{
  "n_layer": 14,
  "d_model": 256,
  "experts_per_token": 4,
  "norm_eps": 1e-06
}
Below are experts of layer 7 (counted from 0) of a mixture-of-experts language model. Rows are named gate (a neuron's input weights, with its number), up (a neuron's input weights, with its number), down (a neuron's output weights, with its number) and show model dimensions 0-255. Each number is 500 + 25 x the weight over its row's rms, rounded and kept within 0 to 999. Numbers have three digits each.
Before each expert's rows: "gets" lists some tokens that make up at least twice as much of what it gets as of all text; "comes before" lists some tokens at least twice as common just after its tokens as in all text. This comes from a sample of Wikipedia text that the model never trained on. Tokens count by the router's weight.

# expert 96
gets: " ", " |", "1", "|", "2", "3"
comes before: " |", "1", "201", ".", "200", "2"
gate19:519468521466487541495488510504470501490509504530495428481516525494490477520492501511483501537493464514466526511490461506501511459499492533522484495502494527521491516495495486489517522546491484494501505543507493486498498488507509538539487502519502480497555527479456509485518484487497566447506452506498492543479468530491460483502469519497477468507478538524516478508519468522522472539492516490511517520466493488519508499504511485474500492501453503467472524457497481481519554467502487504477485506510546487514476476555527490503521436487521551498543456518499508518501485480505531533490494499526486474542466490577492523493528475549498527470505529469512527438476556457483505478508505480460477491509502500445532498531502473514534478523480475490526498505488538487496521438530526
up19:524483520459524526538485502515498499496533518514458485501481542507525538491527482549457489514473498463520568492477454537528527522520490524500488497500502501518503526491519476490535493501502529489487499518472496485496512497486554526507489518517493492533572513502473488461492467518485545457528460532502469535538516452499495494445474492504458508520508497528490516498514479506541501499483495506488533499473478491537503522527501533487444473514484521489473510484487490451514481469478478502495522460528508527516486469542504494543501497482505542479523496556512542522523507473514475494457498501512499509562509478554501538480526505527494531482492519508507483477485491513497477537493518427452497545483534525487514479558515503526540504504475485491526491509491525465482481461538497
down19:459501461502484468506494519509472430476529501481536478487492514443503526489489510511479504515520516488534469499481454527505496499472527516538500512496443512492521533475438488528515509534427494501523483476484515565457511549506478497521466496499508519549488485507460542474485504488504487487504445532501471531520501460521520456448497528428489479504525510519524515517534467477502512519509453473461501500512477486485517501500497527498454508491520498516459515511516485473470543480519498485484494527507484461531478517537510529469445499482516497488522528498511484509498495492539504462468487502522514549522491540534520501483476522533486532478476526523525471477481527514499497498546485496504459521505501499515485478500550476503493490475490501449508506522536484542528499520501479

# expert 43
gets: "201", "200", "199", " ", "202", "198"
comes before: "0", "4", "5", "6", "2", "8"
gate2:490535506503494492493488537482473522505499514482504496520519520540478485478493464537539512520451459481513508532490504511495490499460500485504493503475500482487510495465477484507494504509450520511530518519456516485536490502526507473445518503519471576491454505533537534489463513460522510482470507582532489489490459544528529513483537480509508521459506513493520519477503531489507494484490513487497529506498539498500458466491513471450538554458475530504524500498522534469496472485487518537492474538519484480484512510499529505513539495564508508455499543481515478464532535483497481470484529480486480488498505465482457491469509508536467459524527504514503467469493516495462542504515475537517531510523498464498461496446536503486501468559486472477483461501501496513525492516496528
up2:497514522484456525506464520490528517465514507527507462498486532538488473488514506513530481531484512493500507512526512499494514515485521502514485487529548500479505510535512531529494517508475517519505454500461487483475546515491500492461512434540483526523481476481501498472459531509496492520487489491535466513492431506488500512508486523473438549477517505521470506453465524466508491511494477515481507503383540504514470489504542521501548503526491486482515505508531492502479487459472489482447481502539468475507517484463494508497491492507451455460505508487500493535474485474521516469494481461544496500479516482458476538497490497522502451521450508493481514476461495493486474515559487460494502471554511544497484501449496468497501498480489468502499466490492509469488509526477518
down2:499503531506500575491534485440489491487491505494509511522485448476464470524536506466521560514482502472458466496492484486520471514468511517494502462473514519493480553488469522486532531484501485541500494526503502503489510508473494503556445498468512508450459475522521538511540494504485511495460524528525488537476440531522483509499498526552524506511466530495557474485485494497504528511506511493509474464513487521532518481521495478498507483498496527461552493483486521500482533479509480458507496484576494505486509505532520474497493501499498450502479486516482516582488516488492543514520519528504496474491498518512487508489491509539477526454511516503534479513500477486516555511535509487476482462489474521503496516504535431537508541523492498476494469504487485528530504536511469

# expert 4
gets: " |", ";", " |\n", "\n", " /", " Votes"
comes before: " ", " %", " Votes", "|", " W", " ±%"
gate0:516566481499495467461511525514510472488524446490482499478477508472497473529534493552528456441515523529485501482499493492469523515513516525481488493490490506480480461479506533531510471490453535480463473493531482503492466500499467463505458519517486526494469516490477484470486502456505526517521501484501467485486463502495485484494540564487480448482492452512493514458463468483523511472496554546541502500476471537439467535508501473496483507533507493486541537500512475505480524489491512546502493512507525517479490497491492477484522500495496466475497499477488496522487492490538452521551494503468471520501487539503489533519522467546542499490485500517497549528539473502512506477514480515492492562509503499475507524494493476477500433520458459458476493483487510473513524505544504
up0:511517497514468480460497501486446509508470512499499490478524469498464481553516553569506511483490502544497482503540473480491496520492503505494495488477491519450494531486503483541516471513463476539533540499514526486478471479516505480499469488456472510481514509450505495531439547469534491511521503448505447517489510490472484561516523459507527520484526567451496519508529527485517479536518505518457498492518435474481539503507515517529545481503508510509504507491497502508483487533469507505503514512518461506483507486481535535466496463507499493520544519511580544503494502493528503510473513534497518524487500523501535483539489508515489461510486512454524554525521482507512524458508500480508535482492508471496501478481500480449520488500478519501497493507546513504537518477513464
down0:483459530466521506477494498468508534514522514500535482509525526507532505504457509497544532502487511467481476534515487525519467509499529490531500459476466519492536512509462485484521524501528514477478508518509489466480521498450485536558452490508551495478501506487543559557512520499497518496470493493472505496489516533517516508511491496469519475477470514502529523488514535499491445530449493501483518507520478525518508452474540514447488513522476540499486537505492493518523468505459466483522512484537471510498520521554541486497511493437506472460496545466499466478527480507478464507487510480429515464455502477506500560508493538498511504502510506515532500508534515471499498545508479513538476478512519520525491555485465520506491458479524534526511504485506506515459514537493505

# expert 95
gets: ".", ".\n\n", ",", ".\n", "==\n", "\n\n"
comes before: " The", "==", " In", "The", " He", "In"
gate0:529493498541518463532486507467468502532530488476486469523486483493463489543506489472477544543487508519538550500451536487496503481513500461518511469478484499465452500515514498497467537526517531533527484543497537499471512562475475503489526540504485483506502484519523538488520508530515550451502497512517488511498512491460525477505523519514478492474413472481487537428523488531498459522491497461459444486479513479501518528497529523513455474509529495487478472549507471527461491499510536484508483483493503498498477523473525476497515488521518525500509448481520531477468515491492521478482513494522520529489483481471471516501499492506479505480541489530483481515523480484486470501528531479509543507468474484514471533504482552457499519467471501489456503484483493456502461483506502
up0:487521513522497539478512505530519524467463522545495508497487535509518512509462520488529509497512499517458510480509481530546523510531499518478479538497464450499498459460501508515503449457514522479479504499485516524540513502516523528540467469520488533484479507444495445531508485442504508480485534468486480507508500464547474476521534471492519496513513505506526445541516507485449512511483488564492535501474520504505487501486500479539525516485491517488501490482474497503537487512456475510522536480508503453533499423494483522503485534495482514499505546532488478509520482514505538511499503521479494485477525507553523507470500532480540488476493506496489480552478509526485519515506498464481482494566550542504514496469527490487508501516476526516549470483534530560472526504473482
down0:481544460503503533477485505466516496494486521475522488496482509493481509485515519546489497501497474521466510513493479522499528496511465491479479480560525490495543513586482514512502502491461474502495505547517515503506501506480490484528497478469502494460521497535508502493523534547547509476493489509518520522489523523501462562517491558481514525510509488479489508519501448498527468460509507518486504497489504506513470496510477504494512497492514497501527487505471491534459517505479493525541465523469480553494523489542528513460482491479473451545491519511503491513536501482430443499511529551496435523544531526505503449491505514495500517522498509535431476524503473475494517550491546472499530471465488505484539448515481522487521511515550475495525527506535461495503520484520499

# expert 77
gets: " to", "0", "1", "ed", " |", "2"
comes before: " |", " to", " the", " by", "ed", " in"
gate0:510515469488536495486531451501505441495486452489525514486521500531533514504528441524474506470499439487472444501496511527499453540484495514527503488495502513516545525493473516481493485500476503527502516508531498530507517480508505516521465500521497524532484557531485491495505494478508506535546534579469478488530465456449499489483526501486550464500505482511495471504507491518467499507516504501492545480480466550515509525511466487493558481529510498518472519418487529515506511453498491491574477494481490522490512473478498480502487478500526488545459534489477502496525509508529511470518489513520489501536506466493506521519510528510483493503518494476470523524488503563518497445473507519489459445485521518494545519487504538475498476481504520457500466502511491488479475512516504
up0:494506527547466517535500541501492530506530536485444508456481496469473485491448561463528510541459553531515547490504486475533538476515500491456497517520474501499494493493516473512508522504510484481508513496511508490490492505534524499470518500484505495453502454497503493475469497502470514460466497438501552478460512539533504508489516501506472501513480527517464540500510520498531502495471495497514432502490527506481485453471535522496439531468494493460507491550525480508521502524489525503425505502464485454523508476517531536499509518505467517484528421530487500522489462496486492494478505492477484489492500515514491499490466498473521506494493499511508467485494510447479489530483476522491532554499484499497459487535503494522498519477488455557513529504481504516542516486498484
down0:486530512487502517475499487469490488482521465470485472466500507462491462462548474505468455498535496476516500493524441530483514476476497483488524487481457517469482506512475515507524468503482530536505496497552499552497438517509507501501500489499507518474496520515509500518565543512526530480503515513482487532505527499486509495460515487464492465535489483508477497507477479509473553485470465458497498484510533494464514541504496538454492470464493554509499535485531472512485512476498471515557485512501513467486521514492487493491480484512509525540486514528504480513502523472474536510490504476488506523520477475542523537485529522494536512468524488505489457466548475496479504523513509464509443514501500452484531500469532453439468500497489504526502506477463497434532553506555512

# expert 18
gets: "9", ",", "5", "8", "4", "6"
comes before: ",", "–", ")\n", "),", ")", " |"
gate0:479488454470482467530493490492487477500490502550473483554491561522509464508434490450497445505526488513505505533446521529525469476476525492517482521496479507460471522477472491499465470477546493482485503476486558501470507485508471509490442498490483523515505542491503471531534507531510484508524457478493511539491514496477489498457499514459477505455529499505490490487465502450472468471502497511517481517489511478518514549500501558474548505483469501487484522516489539517520449503508521523537521522482526494483490539448502485499467515490505524501505455523522488466518492485484533539527508493469516481562534552496533512502509533488524523455476502556487501471488518482510531497505507487484490472513498496489490545497538473511467506518507491500495512512516540482513532475498541
up0:509525542504506486492541523533484498497512517475510507496450438503485537499547501520473528503477505504479491495530506487457485509516489512479560478491484486545543513511503489490565526554478491492539514513504483501499507540499475526526580475472524435460502465504517529468509481483477509500488503520506508455497497518480508492528490490479497530512465513477544500509536500530532508502467514500520493447487473478512482456502495452498460517526531507506513493458523450491519537483507486458482494496499525502520497485544496525491510485472479459496533556480496507487516499526502449510487480500527492474417480488483466473480493459484484503507539495483512494496505484490504484490529498528529539522488523491533500448527496529493539504493517487466483555461474458484505492524506470
down0:490520463504494507484496489535491468472482468472491518553528462486482546512489468481461518492521544487491468505465523471533487527491493486513501540549514494468461518474515507478514431511486494531488506509480480494473487522499522509507506460466509509525495527540501446552489480490516515435489497524502508490535503483469478506525484500529510495486530535472494486540461482484486484526485521461490473474486475486519527496486533491481536507473542517504495486487513511460512526520464500499510486467511494468482451456508468498494489478494491513484516527537449481467506460501525496466493503525472502468547537486521536428505531518504476477484516421481514447484479474490526513525506526516504510517545455528502505476502501534486519554519495524508486466449528507521523501478519493

# expert 13
gets: "6", "5", "9", "4", "8", "3"
comes before: " |", "–", ":", ")", ")\n", " season"
gate0:523512529496494526486502498506501522501498520498529463515504492524476518535517550497532512487508490514423498532492509464554496478507537507485519494476521489483537447477461482550516482486496514535469519477519412513516526487504487493517538500528495500559501495524520492482488497526483511483509501495479494528516518522513485525542463502539515468524473505478509480483467514492469486517506502502486479506493504483503452511520517465507537473550454472488474522515523488523471511471502541501479451524484490473460475484486516428508514508467500514480483471495521509504510442502487479535486487528535484491478519481496473499472506538496472483530483513557495484491462465497492538569572478535548496495471497493473501496464514498526518491536510496500464467473510498494510480515448516
up0:478439493484524508511497477483536527494479491481524519546495462483479527534491526514516491480462506517494496535501531498536450480513531461489508485509496505515494495470461471531504482500475494506563492497510436548523537478511510501481512511482516504555517487456516485488515532492456489480491526522484506550507507492492476532512484470527499430551478519535484499501494493506479501528528489479483453554518479499510538480489495519490549504509436496526465526493517526525535495460508474496524444499502506497462492474511510476479550476507498540471541467524539493494509527524467485493475514476505492518503485471500523454519550516474478466520471512516462507469464513496515532499530497491524511481502477484495474481469525524537488509530530496509519513467485499541486495560452507
down0:507517558493494458462484452483544463507513535504501507510500492496497526433477500492483503556503529494496526501518545466515487512487502482462480493512492482550485517482497488505484547475509481510482475542484563531472488497445538545497490515500441524483523515488434515520534478483452464492519500511504554525467489446486525462521476504510497436503462491510539523498492491518485479480495508477471507517519480522492514529510508479496483481490521460506474557484437511524528473523548515453520540513479525528506513521496505500465496533548493518461471499521483507551502513519519506498486490496488500553504505516517497499511503520498471500501500464504506507515460517489516491456498503521499518499498527550468501519524525516499471482498458530532509529455509481541489497491511500

# expert 112
gets: " |", "\n", " (", ";", " –", " |\n"
comes before: " ", "-", "|", " W", " A", " Nominated"
gate0:487501470528496457457556485464503511506552508448528539433462476511529501479527516483492481457472510556502470504513530495476468513494531545474498557526510478517514516509474463474496466515483564515502501493486510508491502462509494497490497514485539523489450521467568504503509528514516480470507525512500509456502519537485526498511499495494473494511498519489526492489484488485526464515496557470486524506557490510503499538476479474475474502464501458535480503500508479500514498488491481510523452468488516475435524499496475516540521471528511467483480493487502526496511533481521497506468508502458487515495509480447475493510469473486533497454475466434485485478502469501496474483483499486512510528487491504501438525512487513418507499512496476504501481503494481545513481496518524
up0:523495436504518447469562493468468528483524512464514553474457443502522517470496482505526505452457485530484489527504515509446464490502507521515513549424528493485521491501429468503524536506477557500513471482457527505498489447526459507483491512493497515497478479530516549497496527504464484508505503493494487464501526510496484518499466475504534493485492478482518501507501454471545501500522538466494498503519497530494494522501468509508508473492490473517471489502554477526524469525483492505473508510507522501491492473509522489505548477471500475487494537529499474440516522489528527482498508496489474527562508483459475518495511486498500510466491468443510504480496520515463500456500490479475545503519498472500474522502499504504505525529451469474485523510484484515493511501562493
down0:472496531483461495463500490526472483493487504486470487491496521505487487514530513502466500569517519498499492532481522466487468539528481502508505529528517482483512457482500477515481495523512473482497498495498497564470474534479530509511506472499464459486477561503468479544452502474541476464517535498457536514498481510515563494487501537511504514506507492500518522505521502515520542480526483535493490489484485463468520519478471425499551482509471475489524525506484543498542542451493518503502499462510481513478511514521515474474477487498517469491532487518518518518539478498467522495508510521494560518448464528515495484473515502492442488531478469526519543500515498510543491528528516490507506525504516529432507540522510497536478498463509463483501534459514506459476535515463501

# expert 60
gets: "ed", "ing", "ated", " used", " out", " released"
comes before: " the", " to", " in", " a", " by", " that"
gate0:508530511478495447540478473502492463479538489505512491491509510464534468491450510470501471463540516518550479507520534535509490500486508530477500469513554471498507486538497506515464486498497467495464481511476477472511506496480495512552529543503517473538509475527466481513532522520459522524454532519494538536486467479490480540469542489545540494495515496534509502496525491482476482509477490495502486496586511491512530430487501494517521500517517457512546577550521468500497491489497467502479487469487518530503502455520518550519507477510505507500516493470463511490520472534526512511519497489519528474491516508494459506466495476463516468508473518506536537490514504503477518535485506487532485489504493457514502468542478507546493450483495522484460487454517505481501521521495485
up0:490510506516538472514476497495442468510539464519548488497535512427543472461467509472505495470518494516501521523510538502499489436482498522472507509515546484493483497525517506501472510510502464472459482538489473472483490528493488489539508515485493505512498480531501526510524521513508540499475522507502562525494477471493479514501494511521504528497496476484478541440498494471487483518506516458565466526554492492528516482541496506526558500507546452494516541529486471518494457491515477502455500473467519518505497479538532538493513484516505475505489520475486505519546452540503518477489527512479488481471531490489475488480481462465565503524474506535510520487528533509504504556465497498514490504508505474473499478516467536493506456507471512460449491535508518510490502513485484
down0:496508502494468465451511471467489479499485510484492501444509529532513462499503520516474527466485537495536539541481540539468510494496524457487497474546493503449534517493514466462480460473480532536506497515507504502498520475493484503564461516501494500499510513520475513463530501538512528492495490478508494520488484480486552488557513483510522509485468512487492487529499475486571476476553504484514496505503511527511506483505472498498434530468521446516504474519508506481514476449524449541527478483494491474517497513498504506537514458525535470502495559480506476503515464552492485492449520479515491486471533503479498500516484472485479481526483489503523475478512512491513521500462528482514498533510556511511516516491466465453487496521541530478512495444537486468484516499483450

# expert 62
gets: "0", " ", "1", " |", "3", "2"
comes before: " |", "–", " |\n", ";", ".", ":"
gate0:475520474486481509503522526508484505470561492470500498544503504507451449500496507506545517479519501568487462500458518473488503501483478525479529495553479486500498500513491527482525501514489501495486513498504431486547536542513461471511464462497512519497499500496496485504470487512514478518517477495463494476407490509480519458509477519511507482480523494459520512522549520556518482478503547537504506477535494538483510496467476477520502475478507529510537475511518520478472549476498519533492497497514468534505492501486491504471488468497531460491528537476502492465498507487496449529503538522488519488499531552484457425523501496500492492493541490474506496495509535513502556529542535532502515475532496541495536523504488495513512453540496529523496503466485508534524495495492483
up0:496482503547526499489497477515521464534482525539467497509519515495556546520477479488460464472510520459511517492512478527520501478499550459483461489462541518508482466474540473499472504496496500498502463500506564492477474449517503491513537534478495486512519526511492526471544498479460507476505527513537504485519488504480483545478500477495477520500517513508509508515469482468457490496509444480527494498454504457494458529541473501499489496504470462506442505466485482514527472539528476462487512495490505521500504536509509468518500508541494526458499447535528485516539468517486497496574509492506506538515492486500549550500508499484501572476486497507482500499510492494493457464463498475453499515492505465507466457472497507499514543504519503504513480523516503435519475501513513
down0:490503505500524512484514497538452528530482491495481538445496508483502503516538439485464508510521500513492471508469518483452486488526462468520485506497500479493488495511474463516530493487561470525525460479506495471484523490477505520513503460517504515503494453518453498530490469463454493510506522497529467522498486432514507490495475496499511504516508467509521456521492461487467466503485519508524492486499499480458474488484492488489500478501499420465442511491508507537552525470472488474460490546463550527489520526506519493507503473480527517488527490485479515488543494486463494478517463464510465522495481460502520498499486548513550487508459500508513507524508499510479448505457502530547498511458526503470528483503510500505512520461505495529501546569477518474538540489515534

# expert 103
gets: " ", "201", "200", "202", "199", "198"
comes before: "201", " ", "200", "202", "9", "5"
gate2:541436497552517470521509525483513505521538505499483509510476522478511488501535495444495501524496496518471494474509471449478491464513485539466491508461493494520462491508541506524471540491513519481482515493543499495535511478489520524490512517513484533505503506498467520534500464456522503486528481529553545537483523498514503445465485536485505537519512515505503513508480541524501531492502488499499459516482490542482492502473497497499494484476532473486488484542468452489481452481498515551501524558493454516483437527500437488501526507508425496507473527521536481524475528470442521485553485514516501451474504473511497503470480499471472456529513472525563495527545495508506472462496501494494502473511496491492501483511465505510477515493474498521525499486500495488459507526514499
up2:458563513488496556451453530510491501505450505534505481484520499519474501479472528500475486459511517488510513488504553508513511505497519500536484521524480500479530513499456487438527465506481515491528485518465470506481515527526484507505481484512510440519501505478522455474503535524474490528487486473432503462538453530467493528530517465495489476473492506477530491483506478492479486489497531523521502498490523416498541540495533471508525504525453531507508476444508546494493546509513506489505472477521526493537525475486550503486519501486546520510507466482458544451533476506538493508466518474480527488506509500501513528518505477513507516463531545465465460478445519498514516508501520497515476512502504486507478533474513499492504513496503515503471501495492517529546476474482503
down2:513517416543465520491504486471524535496557507500520526521483531510505495522511501501536464506539475487482483474500521453503480523489500476548532515502497482519496482497491500556462512456553524495505507491457496473535508496504494478458501507475480527528480472472506518547523494490499483474532520483495462479503496492524473473518487513516497483514504493547496496532506501520451502514508457516484497523480487483478478495523480505454458504479469481479482477477508461492511533462502530536502533462468556446532484488453474488510503505550509496492505482514519479509485549501483488498464483491519493504493530510455512536481481494534531495484449478517489539469476492520522487539492507515527486479478518530510529466512477486505537566472482487527535482486512548538453453490486469

# expert 59
gets: " of", " to", " in", " by", " for", " with"
comes before: " the", " a", " his", " its", " their", " an"
gate0:528500455521498501510545471513500456483512537448537491513510527523501501506490507499494535502489504515421501490513476514504495505496489471480482502440482461462480502508462505511491501480480502477511517536495511473523454436521520489506512424507534476481499495480526585479503482488496472466500506525452509532496451471494513511502513490514547530513537519504474513548456495482476470553507462495492497508515506538483459501486457516480526530484513512549518545480512508474480522460496497499495535453467507464516488501515528453482465482508509525512508489486510503447496527489498518521532495489525557463487496502517482496527492463466526485525536489526483492513510484503465514481491511469444488475484485503486482522514474477521516471497555490497490529507486505518485478552503481
up0:473481538482515499498468509474502551502520483530482521440424503478501507486489475527513455482498496483519483537484502489499494513492496484517537476528475549515532485492527486495507491541527512516511501468528472496516524527475493488501513551514452509485504515490495406518482510540513511503517485481555509477482537507475471494471484463484501500486457475481505524460521494530501515476475522521519484482506458489519567492493550512495470465505509495458472494521483530537517505500511494502568478553494493529482503515474502473540539510483488473519496503495506504542512434488499502466496521498443456492532524485503523486475506484483482508464495495489489470495488533463534480540501513533522497509520546488507504521498572523480499524506455525477499479478477501503522537478485510
down0:513480497512543484466461521498471477503525503541506514508477507548513459446504530462504479491521506479501491504460491490512541487522488507518506463518546477487506462510508540522481487476525485516505514512465451507504497522517559515500502511535486522515504475544486478517533483488521469486521486523485496467502490485543493532488515504503491515502475470445484501450537514506511480490531465518514563499506506482494509498518482486505509508515472474469436463507497515464464525469535490502474495539533514546494511515494480577542493517535458537498508485495493503559489497513470450444447503528513516506465528511473480484468527510503504487490501484495507469490452506513503493472491441516523490493520491470481496490571494510538459521513492498456516478535494551501487468486515518